config.yaml
num_hidden_layers: 13
hidden_size: 192
n_experts: 64
experts_per_token: 3
d_expert: 96
d_shared_expert: 192
hidden_act: "gelu"
moe_layers: [4, 5, 6, 7, 8, 9, 10, 11, 12]
router_score: "sigmoid"
normalize_top_k: true
routed_scale: 1.5
balance_loss: 0.00281
balance_bias: true
init_std_router: 0.0279
lr_router: 0.00123
num_attention_heads: 3
num_key_value_heads: 3
head_dim: 64
vocab_size: 23365
norm: "rmsnorm"
norm_place: "pre"
norm_eps: 1e-05
positions: "rope"
rope_theta: 10000.0
rope_fraction: 0.5
qk_norm: false
attn_scale: 0.125
tie_word_embeddings: false
parallel_block: false
init: "uniform"
init_std_qkv: 0.0487
init_std_o: 0.0
init_std_up: 0.0487
init_std_down: 0.0
optimizer: "soap_variant"
learning_rate: 0.00422
beta1: 0.95
beta2: 0.95
weight_decay: 0.041
lr_head: 0.00583
max_grad_norm: 0.5
warmup_steps: 200
schedule: "wsd"
decay_fraction: 0.759
decay_shape: "pow"
final_lr_fraction: 0.02
batch_tokens: 65536
max_seq_len: 512
doc_mask: false
train_tokens: 385500000
max_steps: 5883
dataset: "wikipedia_en"
Below are experts of layer 9 (counted from 0) of a mixture-of-experts language model. Rows are named router (the router's row for the expert), up (a neuron's input weights, with its number) and show model dimensions 0-191. Each number is 128 + 32 x the weight over its row's rms, rounded and kept within 0 to 255. Numbers have three digits each.
Before each expert's rows: "mostly gets" lists some tokens that are sent to it at least half of the time. This comes from a sample of Wikipedia text that the model never trained on.

# expert 33
mostly gets: " number", " development", " design", " post", " process", " addition"
router:127116122169096138153142114096051089136139131104143160098050122215131130154122135069172068156161038097116110084085134094130150156121199105116100082132161130163162111184106125125136137103133123111071154108123085139047157087136094135157134130133093155123134145167154066132126141130132161182069138122089119076115131151174108136160196127133146140177131114093132082136142122084152072140136149180127148075142079137136167146124127094139119168102138130083134099180136175104135127152151103126158166172151114099148156116092078081067116174154175138135144069085117171143124094116206100116
up1:164083173102114080098158134160067162141153143172147172127163096133105123135124156123153113116157119095099191087171108138104113106158137140132134131170173090126136161087168071099139149107129154110102130133117052091087080160137064112144126159163180091158107135157150105049168155169197102088112129104133117127178168174144129174139124123139123171055114115073075118161124114152061112099120115089176090156137076113133090114093125123103150132063116091083087098107183170130074117138149105190183128143208147161087122108157090115153138135104132186138125167109181144158129119149134174128
up2:144128157129201109139142164047152152193194171080082157139153112098212123126117157137126080125185081117147182106129075138139115107146106096109138136130206119160115157129082111148132147090131085138106159113148113081087120117105073113095167104145132148122128158134157113128143136154152076136105152126173116066137099077199099127088145135175146091103176110048176104117140218122116138153140143159098112154119117117097171132150103146182134111152130125095131088132185128094151123096145084118136074157128174141109163127205153132090140154125166145127168100107119143231093146120160120096
up3:146098155135150146150114127190151119128096153121109096143106089152095182110108100127149099101114100107097120150090101098128122130129113108147109084122161107136144156153060111136215092136174101092161099080129148148086093128147116127194083059174080130132105159174090153168152144152101149108092150086138139125134124164057134140108199175117138084105136149148116157152105123101100123134109236109129165132188169144121127083155084096170157134079092092081158126195124139218134114081128081057146127098119090137120194121111198104167130109132106162117131120070131118172106137179141155145
up4:122128103134092111128104149114098127139127173095138164174133156131174157103123125118163159116135124155122159132108129124125105131079170116104119055127142179173053117187077171216095154110118141158077155124128161118169167127117115104141159169117039168120114137137156143057175126128139155100182086094150147150137154088063178127069138183142116125082188102097131123067117113141088156146113143129180135122126127072088180209165160111141137136152120143114107150180134107090107132096179169134150162145157116169155110131063119142092099102106124166157069024105141115126149103118146084131
up5:118162098086202140107160096114133103171149142119165136159156084155122089132161124143149111127082164127094136097111150105101140152181148116126107066159164081114176133191113142138163131083160133129119114143114140143136149145185122101124176135082079132188092102184145160095139127149073161130126151148150160132044135124135083132062173132154108179134236169100115094110090052117136148138136135090126166055124136133095149195107153081150162121138134108132177097092149134080142143119073102152144108128094157178119121149139148054142187135092117091124141166160160107124144196134060118172
up6:109085173139090120143158129147070149140102125109101133166143132156093169143084096173157127156133138095121167144172114109108091110145104106079060071161126201222090098080151160145103144170130108048076109141158112143138119110141162163214194190139172176124121157143124163133173138133140073114138131111084131104125123118166122155155178130175118130111137156160072126109121097119138114159130071193167148114123175112151087158151103102156142121107098241126126123102108110114130071176147174125206138137138133118131139190177143102121105176129134124136140167134155146152107078146134156147
up7:153110190182076204187163147154163102107121088146142141159146147158065119163163139105161104133119124184125158150141112105167196197119137101077111122134072119118108128092172117114119122052135156108108114089139103118025097132100169120154114178127116086089124118143123141169092142098141085135100122164116109107161137123146079148130160072146111148111084159114081121175128143175078152096133137145129088093147146142087151139071169162173167147109152095088111138121137122081175126110134098152061132197183159139113128128105084058102151164146127154142174150117144101134193099183094166145
up8:143040113134147179157152123085117146114070176056063165125153141075099156198158133124169094095163159151087151078135115141046094079144135091114110123145116113153177126092090165139132215141125108163128125113147122116110162106139138132144089144170112123131158104119132064131114107106155181133117143075105188175157120134159128146133164068162193086107129145102124151120138120144150174113141121104182174107174084160158135094062138191074140126096107104159098060148171173131090098136147145110122192096127143190129105109124135121143062147107113157135138071149112112146080149142140108139
up9:114158203142131155122155138143129131119148133127088136136096075128154116119153155179115177138117170102150107114122125063080097085151134125108151111161101071156179097160133096134131136084191138122147138134065040060140099153110143126132074134124106124085114120143101124085135066160135100147151140181134159127019150091147137130091127101130177169104131084152152133113137151121160145101155168120148135099094128186148116070185133094112058085146180159107184067117149129049188153129093141128125076095172088080141117114149153099093153168102180157111170153126141144074166130095156145143
up10:153153127157133171151149110109152096063170178153109133114182097117113170149092122114135110081162091127123118098130103153081157127113143157129127141181113145136170139156125124122049153091101098138053134196118086074116079119072081163119100041106108190106147204139104122142146121159170144157101135111143111132149113180097111112098083168114104093146163097213123171147122147076156124150169130136084079104112165169110110060137146067058116119138127125129137067156158189130165100163149122145087094113109157099134124099160121153155125167105186131122171073127189170131116121150155163138
up11:131127152192137124138164155095165116106155157195131121113124100213122153179138151114163083158176126125149114133136139126139098128067166092156124112184166118166106123155124104113108182103138089136127151061118118146144128184103143120144172175146073128191132120135108074117161123124184175184158157138156111122170101127101175074101126131062153086191079179113103075119152130138099102134155163106106098139146087135142148095191146184076141199164100092135149102143067162124214139118144094129116104056117051090132115157163126103137149164114093141140126117140113134148156129105203140098
up12:106196153133148153097188145136155144156163162105151152145158149223148159080144117134163132144155106078154127119117089114148090152139163142144140058132165097157087077137099154127144116066125135147108103151146119178128139085105143187136129147191092069101117089152147155089115143164125179141102171128080164136129165136149133128138154184121169117123143147129118129069130109098089119113116144129087055114102129154105139098162104129112106130189091106116165102151109143127157142067170114123117054075153084108211173155030127134161123116191136078112134103147120159170103111114200057126
up13:079155166123120130109128132092124129122160148148144164109078120176120106136117183138175090177129087129112165167103099140193131124147114111096096117133085164070137139106172162177149119140099180142151164106068121058113164121127157174159113116113117188116119100173129142113071087078138151126100115095074099121107135158139092171096129155116159109077109126097118070131068056150154084102172085147111124073077098100151159056129150127171097159178160049104136098113196190137135081122171114088154170094122156136119096138142163089112158138171156156073132113113108153095130179122165070115
up14:092147137192139134144096135176113157117078083081164148150221085122132115152153104131181036143116160126197062135132136077164172117045113136113095123090085115104122120126131096123157135165124086146151178122155083126169132102119110159109146083130075118155157141152116113119109087154182091138122093054136098132117079182113187108160091118179156153139094136126111146125106194075154120085090116169097111114096067146094122189165174122110131100137137074140109133164154089123123140171190148136143130166087151085190127143130127084149143126142139154107144078131100081099138079141120102102
up15:085117174158147115107111151019114173150158153087144181122174125160139139185147118115127063172105133088116169162126092139184091153122180109115090053128131159178130112150077131087131150073125081079108171162082125077140157144061110144125148073186066160123130135142136092108143148167148131124140123140115106100093135155163121148111138099115151130166147081082179129149059102072158091174176137140158116113128101170123131155154119178196148110170158144180150109139165135158087109123143108140137145094100112140185155109107100076111123157155187135152088159082118128165152186119146118086
up16:120153150143133120134122072166137103146143142012101116096104155165136155152137111083134127113167135139156183103137130145158122145135108159074130070102178171149118140104114088078066078136140159177094096120130098163081163162120143087118167110137077066146134138092150094122113129112110117168078122094146180079060123149079139031109186084082112158089131065132120097136117082162086146184151091072104130152172155077180135114121163162129166125174079087088121131117163143121110204115171118148105090121133121156145206162129113157128104167112113167130122119151108155142152102133134111121
up17:090122110133126162162155117093152092124140197176115085123140179105089122132156142131138135144136172117113160141100116190173147159146142128072097124128157171127062111118238161120091169094154148167087159106113119129049081124176160097158162165152105122137178059163144146140151097133131134153111105149063109135157150141144149130099110190095123091095143166104067119123079116114125089114124123113100180085153190184079159165104109142104160155092167146099130056158155154111129087123104103099126212106157147136186120129097138098108135133141082152107095052061119166103115103140138117148
up18:098122143133107189129104212136119115160149143144144176100163185157111126130141153125104073143080065127152109155183133113194120100118148053106165112115156198132143136125150105144118105114108132129144129081100094145125160105186114137117130092137083173151078116120146124130104195119075164104132132124152115163099138163098167138079131127099124126069104100104092109151096146033105133114108159139171160132172066111153103074124159171058074186151130165105101152173124090138116104115102105160090086168137142157148116122113089122115112157174075123227080132096127123143103130151196179169
up19:111151185127137110137162182106105117110008117122055102084142126200069097089099127113152100078071180171063136129070171135119134166121115163084064166129109136178127131113093124163116140171197110108107137128150100066112116160084117135117066129117130128101127160167078107126123124141067104170158068161067125155138143121178082153147122116195132073175146201108128112152120099086151098122105100141112098146168142144140153136126119087135156152116174122145165085119145186092089134129124145146107129089138149168121171142125135136130106109131125182107102167140172091145095097163158103101
up20:117140180146119169102167071150100146119149160127087182139081102104105113080106116072163119100157128157218103119134152109172105146104108144136195132102142176127150136127162064117135140082159104197150127106119084102072156126131109113106158103102124139201079110177195141161131060127133118109094118121089113127145160103173147225125121131141118110079113093052148180123137131191139085105133129109219121104172137122111159098204149138072164161152130138140139133093131081140141110132110055136109176072161104130072129140102150122101141148144131149157118167117068118110106136128157102142
up21:154138152090146141132115118173091081144144086108094149149104082176078165158143190153115033159113120129157121165072083170098096069148132107094100092150111118158206111097140149116095155160133108174141148152165157139100103129088155148129102194211159112175137134161084122144142157151055162136148195180140148125151108130134088166094111113144076116157145176149095098135163093081169113123142115103124088123181091135106061061123163123120093153112159170117123137136125120104106160142125148148098149137105089107180186123131079167137163109114119178144148109158125131148126084116195054161
up22:128098109122179115149101085115121081153155208122175115108124131133099165109098075127180159149116109137072181151084096120116143148185165132102130113131095108160141145110109124120148096172088075191103112120122134104107123116141154117203048126125078146124059148108148094124189128101178141096137112100087149124155080156163142168136113096090120116102134166133127195057160144081093180147094142111084070112100127099111192092110125099112111167113140128108090123169129134147124138185078117054152149126197146110111091126072140123120089153144166171120110192130134122103081095038101138115

# expert 36
mostly gets: " players", " soldiers", " troops", " students", " they", " countries"
router:118097123164077173128098072120048107155159130137102137155105102163101133186135131118088165136152104104131103102126164072138112153193073113106164106072078117161188074172119131166147133127112084074152088112147104147096131163087111089155095146050171079080085106142119079133065119136131139115150212083095130050109128085131101136163170207138103109108080067157157102134120115127104111140146168114104106097145105169130112139164089134103078157095117162115117163125149184084121151193168119136184163188154111100123133142127157119124091154100160155139126099090093119112134090103119139125
up1:168163135144180141165084045140113172163179101093141107099159058160144114190117105132158207111101167158117165104130136148103114104203140171105108122094139101187156188127090100151083146129166130179108158130168099195129144127101152187184117127196145137131137099137119127130127139075148187114133074127128156097143050063133159126157162218122104126168128158104182131114122122194101068139148115142125109106142176118098115172157132112168136093090089090153140125131110075145146110097143141123122084140137126103086152146094187122145122151080083121156103156130126133068133121159158112118
up2:092082127205174117149068168145064179154153160100111157176091107147112130148133158144126112151119154077132140100096152106070108148127116141101109084142156103141122120149138075119135168125081149156090127113116096072061131128156153157149088159087129120126084094139143132151100159140108085137152172119094174078136164099097106156189098183152079079171170119162142072135081125094106102109120131129122127147165141142159179149201137125090194146090134136224136111045154125164140090106139105118164103152121107102131151124079142099130146202147148160198101118131174160132130188122093109080
up3:115141142154159148116114146193125116161138119170156165176150119111141151104085088107132144151095099084105057113141178152148173199099099132137165140101059096123161181121140148123126138118146143083122111145154115092109069080082135184149144144128128101059151136116070108098119119228074144111127102107114138170093096134139116159191135146131122163096181121176125141177141119073072134146158134099068068137114111095172076133114096137119115143095105125170120183175139180073122099103068137182077159126094112125138098143095077075174124142171053132123102080094106163124116112100113134144
up4:022135160200122141075134126111086136110094152116074116105081111099161168103134097153105115149120177129136090083134082080140191159140153171094118111089139166113106152119144094161136113052178131128151113128097085081126115124123130146153117140109086128112150139093059054206063104154128099140134110131086158174082184133142122107132162132148115117151155113166110129154130204159103107190107145140068149060097206184138097109131070159107127130099144101127142143139111060154142114146141152101131117112139146075179130100110116076117111108140121185153119124162141099131098093081162169149
up5:137108157160144126142152187163118097148101142139071168156162069246107170137129164067048119176172173111153159094135060153078179122071178091095169135108179145141131152110144160117200178123113109140175091127136135130081164099141123156111122162144136098126086097167096140131109134156134127174128073179093168089167112071184145131157101123124206084075143115115139124153154121107117112132156079117140105078114101143135092128138081145098145152099134150143099171115106135123093142179125140125124159115164131113118143144181154114169110173128119118160118103139126169132154041094074129112
up6:109072097142154081141118113128109147162156096071125153128137108125158162138111118099155194146138118143184137101119151121150159132132103189151150155130118134129134102165143145145087117199126116130091187141163163088134132151144167114099045098161140138151147155191158142061087126115111085083092090117115116111147139100143103131147163125204138147240105152188123115129088131155158162059131109169126110086141177115146113120162179140107126135150100156076174124116123114115158113175108159135122130053141069093154118120082138143127096092064200178126094181129137172166136182160204126096
up7:185150140145136169121155158137131169122130105115093093142143110177102111106085151106102087121146119119120171108079137146153113145057086117125081151131118110092104107114124135115144127100109078079244062138147124087136158160091082184103074142159174139115140155123171119081112170109162179128190131142085153178147156163161126147134102152130115100065168140166129133140144120096182155132133129118100125081148096097049136171096113147113140140115155117087084048148107094023117086137096146123174109095177151132124130177100101156105120128145218134124093121172134112155119084185113135147
up8:126155113157110166144093132171158167117131088170129173107104169158153112118170159129136199146135122164109134079151112131168132151103089124102163141151112098139171064091080131103058098159098110113119098136118158084107137185088141099104175135099094150093075117121127115158113142177136100161104153119088075105183114141166137132138202180123079105130129110102153205156114123157062181130107109152165113070184111132170151124181115091156148157129169174126156097142126117163119117196122182164117117124204146074100142141091180104071167126150112155196071125120141187142120149151173091123
up9:145087122225135111148109129113097054189105107181132101143102084146121173133113153142073142094124177153111098137157068141118120134117132145081128133139159144133183153150105092126135197042114113129136206118088160137147148161121119123187113159058123157110068139120097158198146158124105153111140201119070160098083147139087117137130116086119154138152111129090134154146160125126099122045096125096097178134114168118137102167191098155143127128080188130117149102153145166134147106170160177141098176188164149161109127150109164120078119144132134121115090153093146186070088105157086127128
up10:195147124147133134124140142091142137085146141096107138157094206118028090156153114127162116147134093158130162143034184151146135098125059172121136116130169136184069117147204155136159089123133119151178094085113083136181116167154141124115141111143084085123213126081098072149134149143091158166116158134081141143124122122127072084119119148103116114083103164091186123143134073144098100124103147119142118066186149109131100101119129112163121136094109128059117166124170124136138139138096116127102180145118133163074109107116108110136135100108110153116116175089039164197160102135120067113
up11:142062159126162123137140093131034123110134169109157158186090112123122123146124137184060135153087123110137114073099137090107167098204108102088131085046102120075141157147095122148182076112126034101124181137123132122106103097096060101184057143088134125143113148168116135142083112114120130090094147146134135074196096147090085194091138166142095134164101158153129078097121110137107099120135140096155136121090111109171140166189072113147125151162109116154136109131130146130158158134139122127169154139094113084147099158136150109101146103121136136101141096155077075058197164122144142094
up12:163127210141158125092094153120111139084148159126063137150108165112099181191112124140079140083166181123183096087130117119176119087122152147120134117139131161153139124129102100151157146109138089128099146169138098184111107065156089110197180156177096130115190134129128065117135154123109138108181163101090151126107137118128109072117100128145110169084109138129167056121050127141092121081134153133071154115118076132149150144146149098100065123119051085183122166209186089119113095157139168116109166161120151159110200097128104134169102139146097111172079114151139140178165110114137149098
up13:102148153130103099150164110149117104138077122092133119160158108118069203146141173194203183101107055163108172100092060089060178137120068178125161152118153162144130111113205152122150078178064129080139148154156124104129084085135079133088123145147126111092150129122176102149125110141111095139129127120139192170099102085099101100160075122151142131102100076154097143083113124113088145095161119069137114108107100131130094096134122117101149123090178175115086087124158169107097125095138115070110141111146099109106183144141091135109053139106172170151144085156096088106141069123109110143
up14:126101141133106093145101182148105143100072115126107106157153147156140123135123040149182130079114134159125102134121110176077109138143133165087128204067169153143178129152103084100168141124142141073115137116098101128137172146133103141133109127090072164147195115191092105126121090129113133181124105075128138151157156085146092085097148082065098122117078137216095100091084150121152093132106144151134178098140202126144103113164120158137173173169186074139118145199149076121123080127122104166103075134201122157140122097102131116088123166158112119140191111098171157085124095152179109128
up15:155121135198131189148174140183211104201149172161072139118177170153097080122078145110083163146146168148160132088164134111145126139098119073123171136114121175122117077082150107119215165118106134120169146175185155098131100082124142127175120133097113181104098082165121065097118137117080131167192148106121108092100145076176137118185090125138153113133106151180114078110136146130089141098097108126154077123082132153112153147145143113114174145113102108145124198136139115148120116157152116120131133128100102122121072079102171103129141142118108156136147201069121122178135054146071154142
up16:112105132121133065178143131115141096138151128154094140184150131101071122129188092139142133148097117144117150130115059115112115172173125081127167149185125079158119061143049093145196121136083141111102220186131132084135090161105110169113137135180100171109113159112128108118131157175155150145111144113158167156125171175148104134105201141068142164120104082170123094161118125192111197127121122136096134099110118105166149105151138127164136097101065169144138187149127130114137122123073150156198147106146112141057150117194110097162127171120131172098149134089115175168095107167147112194
up17:158108095193114195138093104115159070110110155124079123204134136090128117097144102088095136143065125135076098126150103149115130097171091148160111168134129061104157098179160087136180121148183021125127161110161161148099119114111121117135124137138137091150135100093131157127114078083141120126136142147101150096133121115148132125079144175173086115143130144196121141159095166115116124145132152086081050110123173165135139082131209155174117167137160107090084176128072057117099100156123111108168131114167105159125184112109156135167121183136148104180105138116151048112145083144080165148
up18:145113101161150175140194139163099128110141140078141133076160134142118120158172162131145148159138107146080154184083123108129083138115169057093095154182170130155126148134075127105171125061096159109147101168071142189147116165147109111100171106128125151135068161140112136126119187193098170083106153156061137162101086119142155071134111188142127180139108180100102086084132094134144100146115134090217092134158150111138112136159073142027109130126172111159128134146111147193146140150100089084148150099137153121173121153177151080091111150154154171111096142084124174146103094120104111160
up19:132100184169111117062119130154190121109169159097104175123098098166155044135147128136139126162083099089069104109116156096143135139122132174091135123109135188061100177082127134139122102075104153143135099092092101208069166092088084111157161148122102144129145133129082114140088125198156174095168094125106117092129126115128127133174144150113127167133182121151151096058123129047087083160115103130118150166066124142174121202173178157126107150144107129133115129123145133079154164134092137158144146130151107110153105104073134149120108195156129147172172177141123127085170072193124108147
up20:090158152150196104125093173203108119140129162146090143090145102217097144148130144131133100122132138130130147102115106131155165112120129070066058089099104169152120123151127126139135129151131150149111131145156097153083159202153087173090110105101148081187088102158134051132127096136092093188077136153114155089096112117136142168131068163138120086046113099149163080139097121097147113139103075106146153194127090114151097190128079132106116068098139149127071132146140166107135115144110129130136106124086176086165134117149141145102097105106139226174132161159144179164110192099116120090
up21:118102159135154153129126090148136179135127161081115151135138115190082101163115144139169195114130118131157177157149201101127144139124106133143138155160103152194129080134101096173145109115095120107151094180156160194127100113113138159112097162149126072123124156096113087182136032149107101148076132101131095096100143117149061190147114193130137144109144204114190100164147086114086072120178160140122102122119227158083098099113099170073116154060096118098119184151131220103079109165098119103129148116139112139174125098132175118149090116114108156106152146136126131154109129096131097132
up22:150149128199197113174163083120129137067143185094161106133097099121141110067164153117144132182117128098122151096101139054140139125154071109150153103110104146092112147096109167116140085092071136098112102116055128142157100188113134155160158155172120109106117148073146102097122155134192146165119148149036211160204137149178113112157109134068156133099119093124170138122126100170116128166136096146108122099183220107146195152119114130123091177077124157134118154138172159137146125145175097135136118146134124112107123179112123127190182147158146178147134118144124105160151170121108098074

# expert 5
mostly gets: " areas", " others", "ations", " buildings", " services", " players"
router:107152111169046178130112102115023093150139094117089119139078097166116127187152110092138076130098136112120069087083115108201128134158093136086072127047077126144168085158128130172148127126133077163118115064140126136064112107068117084139095084100121090086119146137126112111104104112095121089102173172103106094102145134133061098191178168136142136140145087158139129129151117094112177151144129116094096122122092196118166116137175137127083190104128164118115147169119150103136130178115086157119143121156117095117167118078124150123126194124175154168115084098110111108173110082161131115
up1:151119135181119166108103143165112090146159183135164110121087126189185148176136111152155126122065103190102049149104150182124079129168087163138116115110151141125169177109111124140111177162107130118108098088125126076146091064161073128132168116084113055090104125114160096153110149149103106073149135145091109072093171140075155040186116135142111119197092056155092130102114140083164143147133150154114088147169071130137123125138082140098099113085147132113197110121124106144128107143105180113155126155082162124169129125114115084135100146159066132097156113089124099140132201122170167144
up2:102083098101100191118123140135072152089163151165067137096083166207096130141081112143137150090086086077165128119128148118152095181086074105172136119146139121097160180097130107135151144115156145081109098142098133098078171130122096089094089138069164112121072186135120087118085106124124114100149172086076130076138093162167126144173103169095160142150132095157100092123156090179066148129154132113150128102119032129146062138152056079087117141103162135144156121143135189178135148111098161131129138113122164129152155182102127120108114125135123156169098120100056095120092117122158150059
up3:104144141127117141109160091105061076112108209080173095114140140100079121126173121087086132158079120150117111153096153167167113053152136114152142136114107115159144158107147127144074105132092127050082162121158078057076151095120113096224125132148088085096127140109119161095135122169126137117125116114117175146103125152063074179125132160123101159150092117134113116078140115079166134182144156107118123093116161142108148125166147137144126075084162080165104092161121096111113110161122048156130139231109126123126127142131092133137097201118152193079166132147135079082111123129150168097
up4:134173175098152078162175118162127132120054092141101117107138099112112192128188086152144142114122207131114119116094111071145104098115085128118123146134172121106181119145146139152111136162178170183147191116163121168142111137080126151142181127143085093157129137148127157078134121149129197143111163130099177158036152101093091168126101104156153166150064099156126126123123126104109089144153152085161126147129129142078141122204141137151157150206155097087135083192106082127171071071087120148143153108161140085091148133091144088165099186096095132091099170152104066156106136134133157141
up5:161182093132131145189068088123133099100131151166172074150142168125134132122121118063161108095160122104088202147051126104085155106145118137110153074110103118162174102152158137151098147152098133113077182100115107116093103173124071128151135123102116108153119089184098156081104130118132131089093126081183197132119099173109119115137086104171112100112144135184115106133138104138180120109122142124080151140109127140083113150078100219149134185123106061145159106185125083120064120179148169155130105159135142139146181191184133132140156186151106166127110112152121138067056148133083139116
up6:078123118181085131103056122141098135124135066101165133153134069121108094187087150101174133132098121114052175104072172106139186092156106162105072122077131148141135070088150141134165140098171117198137169104108100088104086178105056153125171100129109062158082085080080097109114126153086086126124109128147166088045138196150101084150147093100126124167149088147115144101160154084179133103141141144103150161112124118154130136161176110098080109141154154153133112129165136093135133138108102160119159092110143126179154144089090087154107128098181173115155148122123096118149122092179097161
up7:181147096128104117112138177149107147095104097144144163148131134141164093095119104138104114161167139103118085115103145086144175128141125165160163092074135147108150158123142171136159138117137159172118171093118168098130183102090106077110114116121152108099089136143197020120136116129103099142123093113117143135099182185134117125098110172124121194164152193120131145153141088173130097094174137108130100115142085079164114096164081120160118129176141111170146167083201114130162118203097156151068105085098146128172095113083175090086095124181104158160162073097052205102101130121165169118
up8:143088151101158112107170120173063098090121180125082162096075180171111154122171137209143125135150119171156136128170095125125121128112136124123148124146144166147169171105120112189150190074128112083125132121132096111151166111143123103144074163144130140099112119120185112068137123182108129187119140096151155130152127090168126199188136162122111104189169163181139134106109156078119093185170107137101139118126158231166086116154067147153156059132172129166119126114167148124129132181095127119102137163062145070155098125140161084089065128154093158124102140110140096141068090111093139119
up9:074139175150148208125165180138150164137073146149095133091148147109096148085132140166141100178037146148057191151162105163142168142120120195076142120088109143107119089135148132113092129108146104151036136097119074112069107075117050134086129111149137098086079149116113157156091113150074133170185084141080114146078056165154128119172090127191115131152147137119135114119149106118147120138156118118073085107086156137130143108119091129138157129122163130112126102130146136113137148164129102149127115065176146132203167140099158131204137152091125127101126072105165103120145098138140079130
up10:165104151163117133086150093138094149141060132111098081131118088135068119158124094172130091077138124158102111160109128101159156126140121105112117131172151150115140114149213101161087164186160073080151111089097099114150103125073104084073118069212149148146158073138127051127133198117138130130125103142081168143155161123118100099150167169122142188106158186191159105137113060136093117146101116150146082126092178150084109061137117137140134120141088165125169135101081105086094116115081124133067140076096092149153142110120100155041092136129097144138126090077145134122141159126154080111
up11:170142132119041143102134040127116116150182160152113138143099143127109128138130110151133149093119120075110104097109072123138128148177076128123129149116138128148058079138147115147107140181178130178159131141136113160116040170155096097126162130135143099164097081169159163102094125056126134078158141115101121166109170102177120132112168142144162078134111105090094177107114153105155189123132186107135078095096178183063113136149136130094128153134097094108133138118132115106067104089093131066146145061096114156134090149079164088069116179184144107086119108120048174093099100132146121167
up12:119123071124122120162131144110131124087134064104058092116140122110103081057126139155163126089121158057086131097130107162112085190155139163066081151134114137125098117125145127110128125129146110153158161092097177158142131089135122110144087126120101162081148163159126143099068134145079088112165110155161068102138109168228104126131108147104151083126118099118164139096124150134156121123132109082114188130130067130104165162139140140120133113136119134072150147065213180125157050098119134168119126088066177118133106112141134169121063130133094146196109112125143149136231182163165142167
up13:096121146087114109090155164143135131141097114161107100147177096142085160083126123110091130102121157168166144107109095119097135112108207141118094124113104163123137142053156099169167144123112092059136069111091101197134117105093152102185144145121104091081124091121102184124095117076146099170081123113082079187183105119176138142138142154104129132068147150161108105152113080158092145206183099142084159121112120139139127089093077122127157210132146100060111109173089170132113113148095118104146087116188123160078175133109183117114159076145053090155110129150123107141164119127149184163
up14:159198151156102143099142111144069095102068069099130133136089107130133129130139127154138069166109119197089100162130084125089111081132156151120131170103108099120135101138138109113095138122122104172158116130115191105150154155112213106073197089124102185189134113119071127143184112093130145147160133154179152147120117135070062166128134112133156106136082164127150135107144119089108158136058104101166139142132099092079153100141160128157131120121078203136137118047189105172043122124130167108146163123115107100169197165137142125161192136108130143120070082148114170157156140137100101153
up15:142067107168131147169134093127110132127128115200096064084124126134126097139156097188111122149115148134161108113121128187130153090149153166105131174151140075093141144121154127201152146139114151184144153127111200073099157137174168050118128085174100188097122114141124184047080134104163118094129103147052145141125117146108158127152120163198092161140146119118138169091103138114148153085126190143133160157209118115170080129142204151057107130161102142124101137097125153148144098150115172091180164139150114065133056111088133129157142134093107132171119122156152170169116147154156110143
up16:195122143151201219140171140143210086104202138193108151108097141152138101213158163145153099161130173164104105152148094087042102126125107143108135129123143132166099084102122152152144171122108135192119120108166114113101106114062115118126099124094077140100155135165115146097120109121149133129125104126145187128132137072140143143167110155157167143133135062048108107112072116100114113125177080114131118123119076171112133146121146092166093091166082152181091119145144207103139136097112139121104142136146153059139128139140098117093112144104137198171162145073185139092168103128112127129
up17:173153135119129092093135179144148112070079135220155155075142160146112157131091113150132130146164111169113104067135091187162115126106153122072116095152113069112147132156123137108104167174108116152077138105195075139103150119149102156162156185125125117035138054135140152111183125148112145139123111120084083150171163073060150090116125123155086137162079173085158127114132128136168139123109124151075174131203118131161062113146120078107165114113166156121138142180138155159153146164135129108066131124117143121118136086153096137144211178178137147153190117110131107164125118145154158180
up18:139149068123126126136155144052144176113134184083107099118113171115151151096125145165130110147097090139127156081131081097127066163154137121162157178143217101143104142122109098127121132146118062123157156078132151112093127057158165099095146114149083134063158142126076119175149112158150128180078055173060105118147089146111090137063064148104135069184181157096161131122132121161139069186124106145098096111185119126119105085087110079131127104109119075159168106130191156108143193111155124135143114147088135116153102149137154140098171149135106161137188128122143097087160115116177133094
up19:109227148091142143084120125123074140150112110133148148096116125183127142142133084073117113153076085122110097103075062212163133073081113140147125074118142101136125131120089118106093109115143136122108102132095135152063087163147144043169072091126126116104117157105137116157180160111186172123105121079085109127088158093068083111093174135166142152094138119167127061116124140085089125083180060136130099091170051052122096138114086132143080119175100150172134136124178131098120154147095145123121133138109150162164170093085137110108107127129160083151137093174112102135099117130158100134
up20:122164155145157110051160160141077192110158161100094084112149119179118138133096159108150165130106151110177133128106098080184176121117136153147132161108171127160149102092154149113098046104115175158204159095144102146115093144113110110074121174142079092150172119092153136205138151128103100137109177109109071139109118102143107124074126124169083147056098139168121147181124119161150093137101085136121103127141114131157140090147110122114167167139130127119126123102182162135103054130070097098089142146050173127138150127115159129092064109174134098101143191117094104101136083068151124211
up21:123123182128091144104110127132090104086102099136116102135129120155147144121167153136126160170156160130111087125082103098108174161126124135110141120167074120185183120162062110152102142139116147103161141162189140100117138114104146078125081159131123072119129169126106156097164048189158129141132128174156164156092129137111101088182133148166125127105156129142152154109143120140109162162105154091041131108208215149144142089085151109117134133157135089104128160195164147177143169041076124159112118196167144134064108150134116177155050114114105131181051098112121084106092132106157138098
up22:129114122155108121119171145140155159152113190107132148204133098139125124118208111110197113129113135164126147089140168143119078095101196092165107162121132128148139118100135088118140142131164123093122120116012111153161142101168129175121127185077137118167072140152075122129102129173171161160097108103097157163124163111168130120140163168183132118031122164188106126082161091100086162166117109152144165152105137139174079099101087132151113133095124165090086200176075087127091144156152120069124079093146162135076076091117151092137108101103158134148102114120110130128159069095132160134